From a checkpoint of a small mixture-of-experts model trained on Wikipedia.
Experts: 1 pick a token, a softmax router.
Training: 268M tokens, 8179 steps.
Below are experts of layer 4 (counted from 0) of a mixture-of-experts language model. Rows are named router (the router's row for the expert) and show model dimensions 0-95. Each number is 500 + 40 x the weight over its row's rms, rounded and kept within 0 to 999. Numbers have three digits each.
After each expert's rows: "mostly gets" lists some tokens that are sent to it at least half of the time. This comes from a sample of Wikipedia text that the model never trained on.

# expert 23
router:482551439438575461569529492552575548578532530503508525475462542446480555464492481512530520559474488510439432538426476450475515524477483552573524478542499459533508505493497500456545524480480570477468516522495507552528493552538425481447538482444436481552490471525563453505486455567491409457
mostly gets: "-", "–", "/", "+", "⁄", "highly "

# expert 11
router:545475430442484500512571456454539506529518545444498460503506493467490547465508495477510498524513525521520497493472519469562447552497558551514423514483552450518456440461447511517557576538515566487497537541502445529539491539524455506504439520468462461550519503569534456541527511522543563463
mostly gets: "201", "196", "200", "199", "198", "197"

# expert 17
router:483528650617491435470451487495516474520550571445512530534423476524456549459537504460496526498454495506488468498565503524444527488454469501548480460545457529437519499504504488509534515505527449477443454489471455522514484466518507488538492522519542534484540480517498516570548492493472534516
mostly gets: "augh", "zz", "uc", "â", "igg", "ight"

# expert 18
router:479532573510577515536477445466451525490484436453516518540586536479514589477510491487575445532611556417485521484481526460524491487522460498464528558488421540492442551515481498580563489517454543471472545445516567512520502507415498588485562468487456551474535556491509462465489502513471561517
mostly gets: "years ", "died ", "time ", "years", "year ", "much "

# expert 27
router:528482420455452481519524563467554473575448531478530461497522548493502517476501493467522498540448594519477518508506466538498488553501555541490466485494560459542476413562483557475532576433486484483548519527546467568489526514520420509511489519509438511534451455527551417489481487546560558507
mostly gets: "students", "Taylor", "Africa", "parents", "communities", "conditions"

# expert 7
router:522505508473459587537524481508538499519489532531497460451553451472442557518453511532537466528495559499504475520495464503532536487509516500449480483550539521567489482515499497571509483468502506489545533470444480580481559530557438526562480509545503525552478526511529511508518509557505532564
mostly gets: "Airport ", "Stadium ", "Street ", "Corps ", "Oblast ", "de "

# expert 1
router:523409518467460583578535456522513534529478484448555471424414456532441486487479595491520467535506552522523531479526455508481502484575567450559495474474559459544487508535450567515600571467501486531512553463548459559532497553555486523442526532467549453512421488457513436503539479501523531494
mostly gets: "incumbent", "Animalia", "DST", "Gls", "disambiguation", "Amendment"

# expert 10
router:487523687508485527541449524467484520492498510504497492502459417550488468505511489474434546535443537533554518484508484475552573458464440468511556423507488473512518488466459520473544530478446479468591490503520482517532485513506478518512462531469490559544424473449555499492495507450516462512
mostly gets: "ș", "Tak", "Sab", "Sak", "ل", "č"

# expert 28
router:521518474550546465509545546487419535508505453594526498443385454439464462464455488435520532375533474494472490492466545456474457527485543469470533460537502458475484533437454492489515461500506491483546552428506479491557535569529512553515572486554469487495460474502537498440526543501539460563
mostly gets: "after ", "After ", "when ", "Genus", "When ", "As "

# expert 30
router:546432465471411540497474560458552482532452569385492411478574467541527460491462487500524500440522500479501453506457508538531434579474540557516449546444421447506531526580500551504546518522520482540530498456562477505464476517478456506544530523496482550502542466499495536551527472482523471452
mostly gets: "which ", "that ", "who ", "He ", "It ", "This "

# expert 25
router:529523428530412482466551411429496432462520515433427457502550540523517475551542548552560503435498528450458411556504440499538475487488548521486562540450447496509497536515561490425523497474455467538580500470500487483461480428488497482483453450515508510458523504537551554503553540540482466462
mostly gets: "the ", "their ", "his ", "The ", "His ", "her "

# expert 21
router:530470456537460517489563460472528580500494482551488528472513572445485488504510477487512507528521524555525470437553467585489506487490536514516447511552531477495430476548516437500493532499513517530535495571530574482449510419460527485543567468430445593518515444525543430553477435528521512458
mostly gets: "JPL ", "Votes ", "Sir ", "Insecta", "|---|---|---|---|---|---|---|---|---|---|---|---|", "path"

# expert 0
router:463540444475418470570543538514442541509517453529559561458578553514493525461545481530530565402541486509500471446450497471483528486542516442502540540560490452525531533501523480523450457509521510524556409497479472449513484604464510559494528427477495504550509479514453492475540471490522453558
mostly gets: "of ", "into ", "among ", "about ", "along ", "between "

# expert 22
router:485507513521520497538511452507457494449552474462436441475577509463528518498491523460498393522469533559515517468463452460491573502550454456567522532488505541488492424535420452494491496439471476469504498536459446556461418521487527607565570440487462503512497515519529515542578517581453482487
mostly gets: "football ", "Cup ", "League ", "Olympic ", "basketball ", "scoring "

# expert 20
router:466516544538529515506449477513411488527476455493511515565538544523528495501399525515549436499434538494510503535500472477506549536509509511496535531491537493537405510475513582423512470450479424542562542541463500496503454566488482448460503453483443449456432433567489463592457460531476534518
mostly gets: "television ", "published ", "musical ", "Best ", "performed ", "films "

# expert 24
router:524476424455454481520524555465553470576448532477530461495520552488503517478501497469516501536446595518476522505508468537498493554501555541481466489496556456542472416565483556474531576435488480480547523530551465571491526519520419514511494518507436508529448459523552421482479486544559560509
mostly gets: "MPC ", "SI ", "addition", "objec", "Upload ", "Set "

# expert 16
router:525479421453449482520523559465550477574449532477530461489522553488504519478500491473520497538443592523479518505506469534496494558504554540488471488496563457540475414559483558476529573436486483486547521528547466568487531516519417513508494516503438509533451454525553418489477484542560557506
mostly gets: "FRA ", "$\\", "HT", "micro", "BAR ", "cons"

# expert 12
router:450481552504493532514512525533517500553540466486460510589494522519449586466550493494435489487476459542549610502417492580534544502523506467503527550462466462533528432522457497505525538550447553524444509525458548563478493499490507554438556486501465473532514536430529462450458487443541470448
mostly gets: "Coordinates", "• ", "Total", "±% ", "Population ", "Density"

# expert 26
router:477470464442541515478485487536562528574462564513490495498587563523428524491467456481526485506535495577530505490546468493452514427475449576539412481542508563503403500494514476526532498575489508422565469470531458555579496528579452544492533537492523492519441542549538504507508451512526515537
mostly gets: "John ", "Michael ", "George ", "William ", "David ", "James "

# expert 13
router:543442513475469558530466476548559497549415488430543500520527514472508587501498462476554426464515507455440490547484575576555452460549519519520501539514532461538515480473472574531532580455439526465494498511521455525475534527502451454566524513437461511478484464492509434547483479557560565529
mostly gets: "29 ", "31 ", "three", "28 ", "24 ", "30 "

# expert 31
router:527481422454455481520521556465551475579450531474527461492525549488502521476501494471518498538445596524477519503506469538497490552501556540486472487496563452539478414562480558479529577438488484486550528523548463570484528515520418510507493515504437508531448458524553416489478483544558561504
mostly gets: "JPN ", "Authority", "Punjab ", "IND ", "ovo ", "issues"

# expert 5
router:497520458446610512544564483538492533505540483490482489464517475484513547485495459475525560430508510509505421403471463457517466549480483528474492561521569424523527512521497569477469447596545514476454525449537524523484452450431488517496524513459448489539458508460488522501494419482512429499
mostly gets: "have ", "but ", "and ", "has ", "& ", "than "

# expert 29
router:485520542509436546431477473510485534524513486540470536503432573456480460483449440549492522475549529463477544541506520565564508505546560579499525541476541550460460480499463431502546502494555555456560525519511551448523487441485561478495489565506486411439507495408540487477527515515472506441
mostly gets: "=", "= ", "also", "Location ", "Species ", "See "

# expert 6
router:475593590531523518463438539512526468507497522503519526600477480538554526441534478452491566474413429523454537537497546489472534474449451470541544444463518513555562437496475479507475515473556486553413503459526489443445538516516480466480486550515512520553473514507500461559548490462462515458
mostly gets: "cin", "ograph", "ted", "tic", "tion", "ic"

# expert 14
router:530478421455452479521520556465554476575454531473527459492521544487500521477504493472518499538444593522477516507504466535493489553499556542490468483498557452541476417560479556478530573437488482484550522527547465571487530516521418513510495519507438509531452459525550416488477483546556561505
mostly gets: "Texas", "Florida", "Virginia", "Angeles", "Carolina", "Massachusetts"

# expert 2
router:504534452477567491450470574494513506560497457481564561485529573558453594465527523437512478524491567526495466536559491530475524459498541525504492510438573525583510493518527543482449475481522524487514472557513486562395554522448415500519505443489461462494469494503512510506452508466515554474
mostly gets: "ative ", "ular ", "ization ", "ign ", "istic ", "ious "

# expert 19
router:537497615534511496433495516473480554478534480486519455463483384489480497508462549491501521489462530564600545524574441474440493398467484495556511454392514549552545466463497545520489481520530499530520497525511472472467555549538482472533479549488534554476563499545385506515508572430530504558
mostly gets: "eno", "kins", "York", "Jersey", "burg", "mond"

# expert 4
router:606509460545510567461584543532565463549545516537457478467458489506470488509536454458562524518515464519462445451511545563521463541487490578440472480532476459460522517561451557528449496604544574495474553572534555499529508522484548499468512445486430526461496432550497551565467429522534528471
mostly gets: "', ", "\", ", "); ", ",\" ", "\"; ", "—"

# expert 9
router:527480423452455479519522556461552477578450528476528460492522546486501521479499497467517499537443593521480520505507470539495487555500558540491470492497560458543475417556479562477531574435489484481551524529548465567492527515521420512508496517508439507534451460525549417489483484545558559507
mostly gets: "SWE ", "NED ", "inv", "NOR ", "GER ", "RUS "

# expert 3
router:519393483444437490447473536444564483510446442539474507434451553455465449529531474512579511492442507439476460471489470464481519519554462502532480509551570466442548506509525516455484460440434536438458535514528479505540445545534478472508445535433476546492521478550563543456472498543502449466
mostly gets: "'", "\"", "==", "===", "== ", "===="

# expert 8
router:494414464500446441502455506544492541515464519560506552536473482485537465553471504545484474578520412537534502520505499461509481511471470417462426523514532519426479521468469479560459446501524508506492537507546516438451494438567552452475413494481541457545504468466496490547425474512508550450
mostly gets: "). ", "\". ", "\n\n", ".\" ", "'. ", ". "